{
  "num_hidden_layers": 14,
  "hidden_size": 192,
  "n_experts": 48,
  "experts_per_token": 3,
  "d_expert": 128,
  "d_shared_expert": 128,
  "hidden_act": "swiglu",
  "moe_layers": [0, 2, 4, 6, 8, 10, 12],
  "router_score": "sigmoid",
  "normalize_top_k": false,
  "routed_scale": 1.15,
  "balance_loss": 0.0188,
  "balance_bias": false,
  "router_noise": 0.05,
  "router_logit_norm": 1.0,
  "init_std_router": 0.0155,
  "lr_router": 0.00043,
  "vocab_size": 8192,
  "norm": "rmsnorm",
  "norm_eps": 1e-05,
  "tie_word_embeddings": false,
  "optimizer": "adamw",
  "learning_rate": 0.0021,
  "beta1": 0.9,
  "beta2": 0.99,
  "batch_tokens": 65536,
  "max_seq_len": 1024,
  "train_tokens": 371600000,
  "max_steps": 5671,
  "dataset": "wikipedia_en"
}
Below are experts of layer 4 (counted from 0) of a mixture-of-experts language model. Rows are named router (the router's row for the expert), gate (a neuron's input weights, with its number), up (a neuron's input weights, with its number) and show model dimensions 0-191. Each number is 128 + 24 x the weight over its row's rms, rounded and kept within 0 to 255. Numbers have three digits each.
After each expert's rows: a language model's description of what the expert responds to. This comes from a sample of Wikipedia text that the model never trained on.

# expert 41
router:152132130179083111140122135160099136104128164120163124119185122104121166135125122141195119096174151113116091090082120133073134125124095109132118132114113121088124123123146138106158112153179154116126121119102138154143146130150128127084148134119120121107166134163075180119118118129127164149151124143175145107163165121109144135071145138102148095120082121121114167128107114154149124119123096141115133152134145117134137125104148128102126157075089156116138119111154121132139117133141158124101108139089144150119136169164119094138108110106102086173128110117067107127104136094130119117
gate1:124138095165129118161142153148093104147137116102121133131152112153167135112172144145083114118115112089148127111116119127104124111103100118148135137119191123129161124143112098130115151110122116092082124136138148132142093145064128096142131120157109108129125157169145113162119131172143133105116118139121094106123099118127101093120163091132121101100127142085126110112131098125150138126085124151143106143211166129142155111154123162191110180113131131174100133147096124143139156130112087098150126163110121131133124198122122161116168121156115125118132136136147116145081122077132146152
up1:126101120154141148140137099127110152141155153119127131130155109113126156127149103125141144167099158133146133138123088123075185078118113127127127118104114118140093130135132136172132136131099128119140090142108127139095086157154136123128136156102155112095113150132161148149108099114122168087133128123099145210160134139167140111185121107136112122121115155115139156100148107126122147037085143124158099136152137155125157079147142133131153118116151162178133113094138117160132100115122120098174167150146094155147142127083112132118115093156098136120127160172136107117152120119142123150
gate2:118128111112088113158107153142146136138089172139089117116105149150143136148143174121128079136136132136163132108156125100094119136117141157133116143120111128135137099130111132129141142121160096142129147137172150120107128098129107125163104113196102141162104146086164115134110116144112144145113178143076107091117104121144133146121126175068124172120155107088160148108153115136146107129149143102130068152141130142142113112178091153176153104114107140132083131095180124131138131151129121117100079111145086112136119141128082137096140141125108113126086114132134133194107162114131140130
up2:139121117145150128082118155096107151115146070142144113158137097117138115118167090125122142116147094132151146114112135154130128096126117110089152102141096149146138116143119143169158123095119167121140103120098104145110133141145147126092174123056148104086180115136123101139151100116102101105139113136153155200133138136140124086145143102132135100119145132121128119159132163120142161137111092131129173129091101126123146129136149093110136154165119140129128138165066149185166122127131114137168159139082156101117122114095146143118123177114112152173124106146132129090179106116137111135
gate3:114143152152107117177066156141121133133194177154127121154105162085184132143135124131158112113163154124137097118116110110134108100110149117120090155084113126122145121161171149124105101139131138114163112151103132121118143147115132136144145150111070154149127112085151160124150133129118123141110100147114100161113152115103168172113103152135116137125103109159128133067147131136140202146087109127093137138138116130144164113142110105105124150104106145147169101112177152118169124137171128144143120143115117143112120127149133130135114107125127112114112143101061119180145160129155115143
up3:125119157135129119102146065138098125144105148146100150138091134115098104136066163122124081155126175169125135151151137132137174146098135137136153094103174123154141180116137147132136137089144120139134106133170091109098174110114157120152156135133150165138116127045109151162153111119119152161108111121104093146117099091150143121153119152152132102123135126117112101171116123091087103101147147144129101127132098132136136122118136099099167131146126175131124172094156176114146108165103102122146117135115106117105118156124102110111088137122096133122148134098109103125119123107141094103
gate4:107165162087103105139152120105105136138101145098119128146121139148162137155095131169173158114115105102111095135130118148154137153172150119136130181112131137098150148128134110104138118127145105120097104160133149164120171107118106129076113158135116143135143130118142122114109085108138092108147127106137111144137102123142139172141125092129119092141145134134162165102120112166129157171141117105143125096151069175108143140132099132165103147108114136128103122158107135073134141126152116158126048140076182099104103132132111169145155158091127116115108099105144161121146148105090127135
up4:123085163137121097118128155068135162121149107063152159110128068122150109106121113105122158089113136131128131130138097137158093106099087141137114109123117152120128158116126136116158136099113176121086126065140134135102119147134139127127112106111138146070131132151134114089087133153156104088142104102124109128110120127150140104171159043129110165111098173152116144124128123160135126141114124096107126152130122166107123139123131170143151148140150099141098140104101136126165134152136128116129140096152162095156117115157115124103118170151123169152109106154123133114150104163156125169
gate5:145129163103137136140166149143162142130109125116117137138104137094087118077142173140132118140115110115129134140168102123126129149110138134136103116120150100129157148113135154158095105111073113156069135150125109114115130125146142118142107116173089107143110114136133124160105141146113158122161186104115138094130128082133114156123115119090137118129126150135145147136106101104091143103089181134110135103126160125164108110107115136141123106158138148138148117148146149119123137027148116140143126096114148160140123186148159134107130154067104116058129143138150070148117118134131120165
up5:097151126167117101145122060138082143150119129173125110097156117152129126120162103131057149118116118144107131101114121139140093136098110125101122129125151162138147152158149100093074123098173140105099117116158142127099148167116158172136165102107138115121123140152158136118128122154159124130104105166133109132154094155120087122116137126078137086130122152149121135104109154130176096106099081130149125168113171146116134152148168108142141184105110116141148130089099129160098111154146131113124117129119120130136131147120080114155178121110118109122112148135137157095130146089125128174
It responds to: Copula and auxiliary verbs

# expert 24
router:110112139110126132104141108134125125124112098125133095100128164118132091148117173121091183131079085138103132157166131116086106109144120122123105152077132098164116111124117140132125123117115108132105119184143133077109126134060111127133136084108131121126134140125109111117130116100126155109124125106125140112129120116088139083145046104133111158146182122104198133115139112149120136130162106158132120136116173129122109134104108101144125144101112117116112155153114072116135128150158114117134098077168173183137177127138111147143159136128118142117139089165131108126156104133146131159
gate1:145150137108109091077163131145095189135099140131138087143173067060098164150155124135133116135151147107152141165131160129115122123136145106113129121132093120114120122152126147136133133134127147097144126116128080134139153155137162156141164118125134096091125126132145157127131109145158166122080119151085125124114141105114121121124163107127124129128099150151130093132126098117146132130086131104140122142113132182129127111165113147103102110125107156122148138132139113127174126126187161110093125124118171147076104132089121131092081112140103097161115134135140128160124190146103084181
up1:134187097107126172139121100122151123126144124124188134149117177155112131114115131127102153087159130127099175145138134110141124110147133132134165151155118126139095137134139100110102158107117093147145111102131150145118113115129104109125101132152163137178103112152155111131140160098111084115177139134133113165098112135195089116153139089116133139160102165179132115160068123116131109141090127139109157158118113113104170117125139110156141170154119117089151159109088124111119107108106167119164156138106100116142118162126135124129118174113130126137187178126131137147117104127144148092
gate2:088133115159137126139093123172074135181137145066115123090157131141104160146153087152090100133135103092162134159137146137123083106138135086116125162115144141115155127191131089108141127162137137135116152105100152115162162114105136101147143106132162111119150112107123146124106124166105133161136106155127146134180100090118148151151142150118145149125113134122135148115117096172148138129130077128064065139128163124161135164149139128151161119116143135126093126084127098096133086147126125140103139115170096089113123111147138131141146094116132130177139119107126130119150133119129135104
up2:110091119120143083172106135158154164158154133153161173092108157133119111131121090136115153128116132141133115196139150114104135093155133129162125106113101140134209098137159069111131140102113206109124072139093103135128123131128147133127122107153123115170157141099118153117113140130099130138114111133126112140131108116106149114129135137086144097146162108140134132171125128085172120156140130140071100135131144145119154126139130130119127110073151124115123137094124096141120137168104142107133100110113085113144127095093130154172151111137081128111146131095153101129153116116112109154
gate3:117173114133091113148086160117145110092132107124093116145150128061151145153168077090082159141125139144127130134119166113163062127152131133112111146101132115136153117125077144129169098116150139097106143098138153106124104147113127094147165151107164117149102113146118144109111158136146113145131112185109173128096100101139131129079160117153115117104115130126134115126149089137128160135142089145119107131120114133102128161169111090102115154099139091137143114125148116162161138133121178136143161095130097097126135165145163125120138114125133169167108128125138146171134162090113135139
up3:092113108107118141159110123156156095142127115118151152160132151125108100112168110087094140091118153078133153126137081136092093144139105117133172124138124102135116155143086112162107132108120118117128106113099086142133120111078132068129120120127180103119117130125132141117152179104153129129143101113131099139192133112134148094145121119117164101114140108153144166124117145104110103128156095165139064125175138147133119125111123174147121154131161109128152165150088165114132071143097134133101179093163101123145134152146121138117115121145133136152118119174110130134137124115177088130
gate4:156101130112155124112059156137110152182097160122129091081125094095139132138159112115129170110121145129095069127119124148103100134121137153113137156158120100115116117138137096172135077146148097139115117117098145146139107143148137112134117141145108112147139129143135121134185139125139138117136141132102107110123137104147111162114160130075124149102145152092084100134090106130112150124150118091156117128110152142153146163134147138080133122111089115090166116106167153098148107137087156142153126114107153176123119175146146152109117092109105126127143085136137137190139152143127141185
up4:153093106101137146122181140092178097140121133101134104189153138130130182114121122134140101145129155087112155138109122117100167137169129098125144103147140134146142149110111154107139126142113095136193110138114129145106122114101153112133146124135135111146084093105138108112112099120102092119117142086146131082111131119173151134125140114135175113136125085149085106138130129101123078130169096163125127167135073120128151087110158125172129121112110126167135134121113115168152132115135152134144151108116117141128127104163119128078090142096171158132115145113141117120112057101098103132
gate5:113100123133104121154090153125130118118121156117157138146133110098120102135133146091114142085182149137154107121155115138131127117147121108137104120090125094128127094108115092130146108194157120134137136145121137157112127122157184077098148134147135104152164134107129174112173127140136162137132134125107179126136178161096161083075155123106136105094118101126130104132122140132101148123119113156163129149149156168096158134136148111149136082140133146131107085109103144121175129105126137089123114122121106115112073148143130133146130164137101082117136103135098094190125130101139112190
up5:112200108116146151113105138134136167138161138084119116115130128143186159128146126112158120168113115103155158135085150144108126083116149129138095135134075144147150109120130100112182119138110154105089135109106094107134130166103135164133155140123166149094151150101090173149092136149059143151129111112152129174130130104102142114077125135132115122159169144138158118125120136135134098118144116122132141151159149127118175111120087192108149143116113119100166141123152104103169126105142172100118107144115108082153131132107149126103133148146139133097133116137125158115148162122129144145
It responds to: Infobox field names

# expert 23
router:130136124176095121158064159130105145146171155109158092118164086082106161169158109118145124116145155090165072096126097175101100127137098129142116131150085130118107139171110109136167106161130108123129139121085105131129097132129129115099184134115115077102156128137167139117123126138116132107164122130138143128162122160123164123135156125088142149112131136122110169126104131147149149138087082106165120123107154120143142155191160114110099150117121149102124095116108099141180102128133158137129103118137139118115144110162117131137115103159109115163138123155095140155128163121138125135
gate1:171107117154148080159102097109128136124108155133110128129107106136165151116137160136109119130121162096155151134174107111057142119110158112113149157142158128142125100120116111129159140122137145165123137128132129093122101121130078148166085111129106155140121130116155144104131126128115114120146119122114137096166104125071123134144124138097100079111154134085135136086151097166152111114095141147067135149150184167136134118147102164111146131119151111096130134122114145097147091160134108163164082146185162114141124118128083139144114151155133115156116102095119164144103175143139102137
up1:102112128149106083154156122087118191133094120093112094128147152129134132116179166142144143133113136116157131130175112135118126160048148117112109152147155116128169074102146111123148119145090136147144090112114109128115111106100109127103128123124126163138155135117131115117139097123133137116155125146106125090124093140126169124165152100112115121136109140136179154104193113155124103084140129125102134130142144180110170143144113146155130095108136104137164105097123132153146125148124074127130077111166185151117139138104150141141115139129102152118126121111077122122130180090139117124
gate2:173170131127144138095102161148169120125145178129126120131130115096165151123118108118138145133110134103173137103139141126063125135149153119128157116129121087104146152087122161117160116132105091097157119159102139111154154140128107156151106166140101174131139133119111123123128110166084137129109108129158131150142127133124153122136129158129142155099157083078134084132147148136148075098167103129124107109144161125124169124126112146131139116113134101127159083048078124128163074164120112123096124150165121106155138119100153120159119134165132098121112138106131087146102159095134131134
up2:112206107186072159153141152164162143129143121125139137157116140115162100120128122092158088115137139123120119127161122130136113111086133128128093083156153132119139151148081186171130149155180123127117104067152153111127152100078107075138117146151168133129154130139090127117121105104126125121105117145114115129116141124119140126156134098183145132142092100153117134126130106145145146142085150119158137132121098152122104147118116173133099103139152149142099174115138143148105190130118093143151139156093120119118110118127115127121184131128119117131174142131138123101108115150148111123
gate3:138122109119151151095115148131121159136140085110127143153111138132121132125115080086132104111151097151147129065119133132153135108163148133144123118156117145114097119125108097115139147102124157172141105167159161116118109080103114113161160108161084143099152145081109173124136100119118135140132109127137117135100111153121154126127092136099126196121176116122136139142144123155128128124109130100120094167121083160188169122153079114149086074123139098077129127134135124118135167104159154145124174112131148159116166131122136113091122148151116139157115102103107164134143161156101141108
up3:136106154099157129110122171104068144133144103072136122120084066145161143133118118111067156114111097148131157122169123130086141086129112126145104148146127143093158120129140106119124165096108103167138149142136118103154157116089126142141111145138128111133126116167108124170140097135136142126140096117074114119136122102110114108191145099107106164100129122110130156136078104157132105116132167105115085135136126119172095139152098134142095120067148102101120164110146141095134124153140117131146128155157143162130151132129114111128154143133148129157113103139126156154122116194108149106
gate4:114095127102120177166125172106142139126142078101057104163105159126169138136146124135129125119126099136174151127146155122116128115121127122131123130117140131068134083182139164128141143168095132193134117166141111099084123125097133154118123161133099130127126162146118099125075135157109167110144121142092128103121085138128146095126145142136082120122134115110136132137162086122190123089116122108111092131108169118158136141145089119163106090114148133144109160154156073118168122127138093114154118127113129139131129143130118130131157144152111134119161133133109143174161142131124121094
up4:087123156098151115142106134175107127157159114160158150153115120094146154132112121071094087132137098133146098116124182153122147108164123130116140097150139125116153145118137137126127148121131124114090136141144134114085140154119157095148139130166109133146130103098113189158172139149116177150132154071127116096164121084121127109095130174124080175093150124075123151148120160143145136109099119126162112141095128096112150110160063110142165115119138130123100172155120107117140171102141116128168121136155100142114131133131141117132121112152124110169165099117139148110123128139161115146
gate5:176195077136138185133111153134139110123109157129125130143129202123185141130123118140139131146130106153157139103161169134113131172141111126141094120141151123139143142137120139167121115108153110107135130105141171130129147121079097096108158163116092142108158140167118130117118145109123121098132068107114101164123082160093150132151112147145153150137104091082130137103139078140133118122097145108122111112113165166157155121117093095128132066143134080120119124140109107102135124109113106114127120146114147108100141118133127130151142123150116135119149120172106150115149115118120125055
up5:165130142162139140168137117124143096119129139113159100115134111114164084134153121156118122082160129161142131118177153136176187148139138154069121156108132126133092139175127129149126114142137133145104139146146091139133116140123128107087153080085154152132120154129113137120129181155117193108120111105149139133132138144083153096178127174130182177145101120109115154097123104118121091140117136133110119116142133140169085155115129129118113119137144118100111118175148108118136095125144139152133096131098151144115106115161131136113115110171100133127089112189127167086134139117124155125
It responds to: Line starts and headings

# expert 47
router:122143100125176116138155119082126131107111037093101125152141103171099093127155140157149151074122054132116150121123069144148125128144126178120143132142134085148134100154146128124104139113114135160131149169133139136126139123117148077094104081138135100121105116158134087143141103116139148144153081103104117126109107121132145128125181097153169139128104131131090118153108111122112142111124163123113142113127131096162144137130142142122143153164115104127125122106135119150145136124147120098181137110099178128123173140087153128120148131085137147130151125152133139166143098115135172128
gate2:094152114123145147087156113112140141133142096114132117106130133128131111204104149140174147115137143124179164144136145142101139090147092110093147145134139135142148128094171074152103138113109114116109165130113138101123118110112149136089129118182096092107137110155142140092128175114132078099161107129135145143122135127146126114109076170112110106111162128118128154120160100128163133130120108142108108134174115166120193165160157147139084113166117128100120106107101115132079119111145103142159129101169153140123105101097139133150135161124143155163120125088130138121107141146116172139
up2:135126137132129148110098092092145107139109098117154084150119121092118069140131184140161139121127132108183163139147109132105109091113110138081162161136130149116125104124131093126125132115162166120117112162109148134139130120130151139102123128148111144100134109172135117094145101126138153090143159170118142090112108149158143094108127097141164147109143125104130129119181127123186094132095126183155158136144120123115160192157135078139115129127155180108154119147110123150106131110104124129158114094136161158107112138140167108150145149111109169147135100117088134159170157139136137099
gate3:159163130139142118165141096144147148128168138088098138085116138123102140140117136131143136076124123116129121134078136194143089116102118101101148128126154097107132157170125124116162111140123136202124134104100158155116116129105136153127101134175131155114156136169135097091102101150124154111128140110123140095125097134132085105097147154148176121135089165103121142162129093154130136112093134139112101122081132104180135094104166084125098116104109098131135141114134131134140122127134176091161117111106161141131140162169139112122151120106153097110141128172082141138106114098132153126
up3:130118119076088144105160107147149077139149129138111150114121121114155129086124161115104124135120097115156142119120140164103128087146137123129167148118137126150117132091091146160105090112116131128134124166110146110127087136084116134125146148156133169109102183134117133138096140178137149159093150126129101148178153167152115114133122101091144100162146103143136125113127105113127075133156172122082121141154105146118130090126122122109108157111068078098115104148154137138144082109151129142114123176113106117146121122123084137125135106129112074103130130145153120124061111102155148166
gate4:118130118124208114151102121119133133150112064112078118104144121189089101093128126120153139104130106146159152136100113178130112130102112154124102157193140116120143136101096112109167118101094111182050136124087162123126079159138158098083148118115102134142157103128144118146142085137130151155157126103113178103130129127155123104128119060105155123120097143120153170146123102116095132108124116102128153111103122142114140110130132113114128129094104134121117122114117135166124125097141110144160114100090157129104141147125134106106149096136108108130125115136111132152130119101131127135
up4:141114138137121135092127111131117135111128149140134120198106132126130115125073097173147135134112159176088117126156117059155157126143137113115133152078094191121137122134124152137104144161135109091159131123137102144106152130131072154164080102088172132114119151111118143120117146115134124139103139151151134114120146099121101159163112117114119149140133136143125119108183156084138128150175130153137078118186136123110131124088132152147099121141167147146113151165144104103141084166111129147108131137123131128175106084126098128109090141100140154113108148130151119091135155121141160117
gate5:105162127140127102162159101126100142151116153147123120136145078167159134148114127114128109123119096124183128133174111161157116144142141116119143154124140137110125142142132139119164162194125097126127161136133097106107161173156178128116129129069128112131129128116131113148153133069089101199165137138135148121116140116130166143126162141122136179115111104098115114146161090109140170136102117122138132079098139102177144115135113131122163106139156107111131119123180102167132113107127128076175133107113144171087096102123143130124110112124135128145152106178137112130128125121159155142
up5:172136113119122147126132144113127074122109130166123143090097116133098130103108157114121106114150104121126111113087105076137145157127102123119104121135108154159161118108139102136065090096092138144126136120124140123064138158170130145165114135118088112134136143090049144124137104126110112144091125133142111160113137189114111117145108154119154079144157139160126116121159099079087150101120149107106116163161116141131139128152145123121126076144116135167146143150158118084138169117131132136101154122101123117119105077141114098085092120140091161133133131130146126117119122128099155094
gate6:123120136136144162121100128151176112145099146167108130138090107161149096132126110113136148101117088065095153125141118129143187162179115128113155129184151101125152140151109125156126148128102122133123116134114129119114148076135133083117105120125125104167136092130138085091117167081120133129182138106177139095128154115142166110098119161118140179120094121119120140126153119148157133124133135082117112140123147129156128095135149150130118146152113153119126122101116134100147133151132096078123178103101143148085151162092117128134176151160128113131129152122074107106119148120106173148
up6:163132139144143115097092108135123133147135181111119103154118110129145165161099131120111140085141101129137161119085121154134128155139188126158159158118152112137143163174120102161134155135145158134125139102076071142169174069112117074121147123112166100178119115153112116124115171124112118105152119119190094117138126131145169129121151135160135134119127079101155128122134147182144117110128120122127164122125100150141160103149153143136120134130138140135132113126095125081146149117104114091141155140122111109107127140135124108133106107162175149133132153116119175145169149117098147083
It responds to: Abstract noun endings

# expert 34
router:153117134119145113125131165115132119111091108127122154136108169155157152095128141130127145118126090171109167119121165088152164141123140141105090136113152116123156100127155109114085133115112169100144130099151165141147150146145107143105094145126148142107100124133114093122149108108165124105097168125082108145134122096147107100120165137136103123153088106131078099136105130127123120100163171166132162102149101149125103105100085108113160120115124096163097125184142148136067111136126079089168151143137115150134122127086153140148161127086150161104126097127172148118124106112094154141
gate0:089082154162124103117139130129123123131159086140156133111113143121117111139127116156130098111102095135137135149139157130147119099117118153119159155116124117127127110146078162135172115125150172114119123151133124107082120138101131091103135126157132147170134086154107135192123088090125178115151167121179121120139094103136140155138154139158127136108106163136108136098141112122119136110172110090131137180108131120120133128112147102123143174135130107151131144171132135130173118137136113154178141085118134172135106159121108085123055150189149160163161139141124133118135134155140146085
up0:103121114131133105155130172112153135141131130128149166089129142153121124148119143174154078131162118145121134132118153137125096140096142198079112128139101113149127127123179167136130161134138134136138135140104134115134138188176152119134114107084123167135131145134120150123132132156099156171125132162126107154132086169102149146082119151150133152150162100141156139150115125126100133121085153114155132125110186115118141129124154092132148085150167181115110131131163100129121145147158153099131130137076144183125125121138162086131113130089103125105163131128157143137113124168158086091
gate1:100127086145112140151117103147098150107111136098145160125140130152162173125166100193126134123093160072124117120116107158136128092108086150135170152131120109094148097111129138168116091160163171154128116091111097146097152127094135134098148119113153061143146145138114140154159134154129117113154120158179135116116104162138085134140150173139143121116133123100111119120158122174125118130114138165145146125113117109152106123088102092167110156105118157119109120119084131174150113137107132119144158134137111127112133133077141140111149136095160145106119096130112115098094142169127111168
up1:140162116120172121094088104105112127095147123137163139116152127152129150117126145129126112091134114093104136106143127128132102110119146160148132161119152083163140111152100129118117142098154170122106105141109105115089119108110123130124117101133156109117106148114142077115095170108138116150162112161132105111118062100156092120134118135139120107133164147133087138130138114121135105150129130118085126138125139071117182165109088101141141177135079127119111117119133116118135114156141126119125111110144172118058120101119212160137144170092148116127166090086129107124145135119154165150
gate2:147141145092128127131097132093064153094168132095163129128209137144107118096114119151154120119148146116146159140185136131129127087128121117131113146126158145075171120143101152144101184105096166167140147074112112121121128131160101105100120133115128117098098125132117114121157138106087086132101139102136112126137138119120143135126121131096122148130139143180108152128104080104100143146145116133131155082112097137146124098157126135088097168104096166149188144114144116110139141100163157160133105117098154133107139155130132129124170085124128109132115092110117151127143144132123099140
up2:142121151097093147109131150125135149138081128128107116135087127121142131118151137133148146138117158124115174105132137131126154110116103116124137125138123116117122115193138158135093104085158152140153145110179114108128181122141162134117116116094089134108124166100124134125093137117099110146151123087107091080122120107068103085170121164092147092134114171115165085112130130111165129125108110127127204108139104120165087113127130132129151115102086080145142098117106146099126138163115105173122098127115116109116122131129129166173110109160140142122140132088097134115098132163163106101
gate3:140131105111118159095125121128100132177151110122140146058146165124128081138166121150119125116139118082149110080137113147164103156152120120129091118126114129109106151117150140135113083135140156139157126116098118143092106146120104149158148094150105104130111075151162089121129143099112077125135108143156091111094112094150119147135109124110163127105172100082121163164137115166095141158111106130150092087122116148143125145122142085138098121141110098102175113163149143121113135185100153137128073098117132145145106128121126150083097138110144099124100129107120148135168158147131106129
up3:126109172107115169093132133088167111114124113132105132124127111137100139159126110133109122133106139133101133116099123067136092107127092166135137161174156109104145157139082119148136162085116125121112141140136168158119113102139120134098100139152077158127149147112119155118126155091095092120138136076169141094118122116161127124134135078123128125111117152111146112164125122088133141105178097112120144188128109135112091111138168110148137127131135142145116138110129165160138143160149135144101129150138139100124128176102116140177111065143120151115130145146182140151094151119086172167
gate4:112114101156162127103127134133088145126126124155140083099100078104160104129162094154118105105108136135151123130149119169113139157088080099120112101125126121137105105121146155163117181153172112082125115122105083152111132155111115113122108145124148107134164140112149129172121131108133156153117140138124161134098113109082113120114152123188118172117109134089146126146089146170107102068131138101136124151106122143143087116133131109084128106160160107169129150113101136105161124137131118130156128121082093114140091117153157112131084134174135096133128088115135099126101128123143071117
up4:132153107087138128103162097175145087123156128104152127161113142141149093112085135156156124100102126154134118108126126095149094121138130111126136103120131130114159161113121138145092104133139200116083175109113098137104118114112095116114132144138104149155150099197120133135156109111135154118136126134115174106105149079146101121117114095096131119105096133081133140129165145118137153120128142097134148193153151173109135155114119142130121133156092129123115168148137143100114143079133076160116170112119123103149156151137175125124111091104123126121159156127155077129145123118099167129
It responds to: Quantifiers and adjectives

# expert 9
router:112144151119169115131133119122148149143130109091110130133143131132107094151136145150121142160055100135165141111152108133163108081140140128157155143058118133104129106160127145118144129112092113126113090167165123112101133139127129117122122108144106136154159117142126142138113160154099145158165160139134115130087134130130151157149055127104159146089130153104255151126124115124132113153136157120117124108132107136140170156132138141153135133126152124155166127121127110143160129130128123166137123125126158135084186140090128122103119157122150142117091119120097121122163145124147112120
gate3:158168128161106166095111135167124152104099122121076110143127166134099119142128124145114116096133106113123113147122125137139117177150108112115134143142126140142126136159144141099135092086139140134154130146148155137093131193124126108144162146171134115101131176153124155140147119097132126125097160107152119110078096113153122122104161149141160157152121156130123105117111182138131108126171135082116115126094136154132123108154138082100107131119151134125183115157111086154137130113115124141091119095143092151064144103086164131151165156118125097109105113143094124154155132135114080183
up3:115190092106150098157115108118111165138111125136135153128140117125164154127085135101130144130104098149125144120102113110130124098134168149125084171103147131124132108086143101144116175162170124093131170140119112103171118101129117110089077116081151116175137108159117122097128111143155121109158114140106129140126129136130119110126095138164143079105144098136115119142150119122134095103141123192107128145142116148112140192143107137159163097144128124139108152137141173114082139136164163119148137150128199094192121131111133137119117133118139146115125115093165131134126159084136124133
gate4:158122081129136141121121131112122112133140112084151183143131094140157088131123136171147123140177122150123099141121135120117115077110136102139119159126179161135132127148140087109100137159119064163133126121106129145097108126170129101123121156085149120116108153171136124144144133100107114100155146135127128143127079111136157133132121123087149133131113121136107109130140035152097134107136128134115157142164167123114145117145139105125091099135106119134109157171109108112126133138102157137121122131104132131081153073161117096102151162093110109146170117120144085073105075127155134122
up4:131152127155134093199165109106134141126116161112134135110136111145157115143154140129092160118141104156113087101132112130133102134163112127163131179133105135138115043133141101133102165184135136146123131142132102074109177128144157131115112157067114100130134133110120122154151166135122101103133129148110139136106141130118174156145133109117107134135153159141126139157113083134151112130117151147163155094131108120158130113164117122099118165105082084134126164130102154129168115130152153140175126142121121168144146152174153140148109117128123141155126125135177124101092124143121184097
gate5:081145144108122134149145104113131174137136123096131135139094107108123158144107154127133152126149139132173127131159137165114123103100115093115102122120121166150133133177079131129104153120126138151149128102131101124119108092097177107118107109178117080098149182194147162138093086127162125116163091124104155162126083165120163120198120130088135139158145150112105140121101100117115150110134131124108148103167122135134132102149136133143141154130153095134132085134098118140171113133133114121123134129100152173116107151169097150139148128144139121139122123115097079116108165113084106149
up5:122150098163123123122120136104108129140129148120179148137178158108139122108115111126104103159172140118085167134105139122146115132145160140148149116117157154134115142112141098161137100101110108146160115140133121094134125161154112113136135083103125152170121095109139116106134131140106112142106122189180112112121101103114115152055136124134114142166131106141132136157112162091097125126090093124150084184063137128124132088137099162147092100140105116121101129116120117102142106131102162082117130139112081145105149149116150126166104111111119112103125157128158190165115129126117112081
gate6:120139106143157167124119124115147166107125138083086076142150120114130113130147117166151146091154101167133147131129141153131151134123135120107149135147144145171132128173127146110150173114122118169150106084097142132147132109155083103123083085102155104123089145191143110160093163127125111128155147148105138108135133109128140127141146097137110154138131156147140117135076055154139108125126185116100102122138118132158126150109159098145125140142136170138124100147138125139136100108127120096185082082144159106089116174123115162151120171090108143110136144148096115123123127121124119150
up6:130119139122101118148121150129175112142092142118105129127154131142117120139120123175124109108142142162136161092118114117116135154092141091097111166124134162133121134155109140111140154177126163172151112126111111115117111089161118134096104125132141094161117070172121153125114143107092112151143129134124101141119171128134126130074173111095130160143180072124142120176138145109146145138118159086136104130178140080168097125134174131098103103122117146094092104135100107119099107142107126123133154130157116169157175123120154129140085124142172116134130145092143102134145187102136143141
gate7:121125142174095128143109147141091146128122120095119147093150102145152121177101164159111129138137125102155100141120084141141097183195125095151147153145141119170139095152107080119097138135154154125115104142104159202153129143124156119127120129158155147112162138159141121090084137105128105160127119131165135080139095121096137161126152119123120150144098157116167178124136130125134108124144157116145109132128155112147142152163130118157119147142133154081158110144112159140134144175132136106130153081073113145115101115128094150144109151101118150134129129150140166147174114109159123130
up7:064110135140119130109125107159117113123130145137110079124124140116140141131106107134139084113147158167182139139165117159109106124136136118099105137142143138178117106093077125092116130104114113127125165115156142125162121138123172131129124141194076132085170114152110132084115164129131097164115120114141162118154125109117145154094127095104124144112088167100187161136133154129119173133118106147112118108109134100151132139140128091144132148127134123110148161146123069141120142102100132162116137109119099124077128102112106068095123134133110087102103103138168130153118117096156108129
It responds to: Year digits, infobox values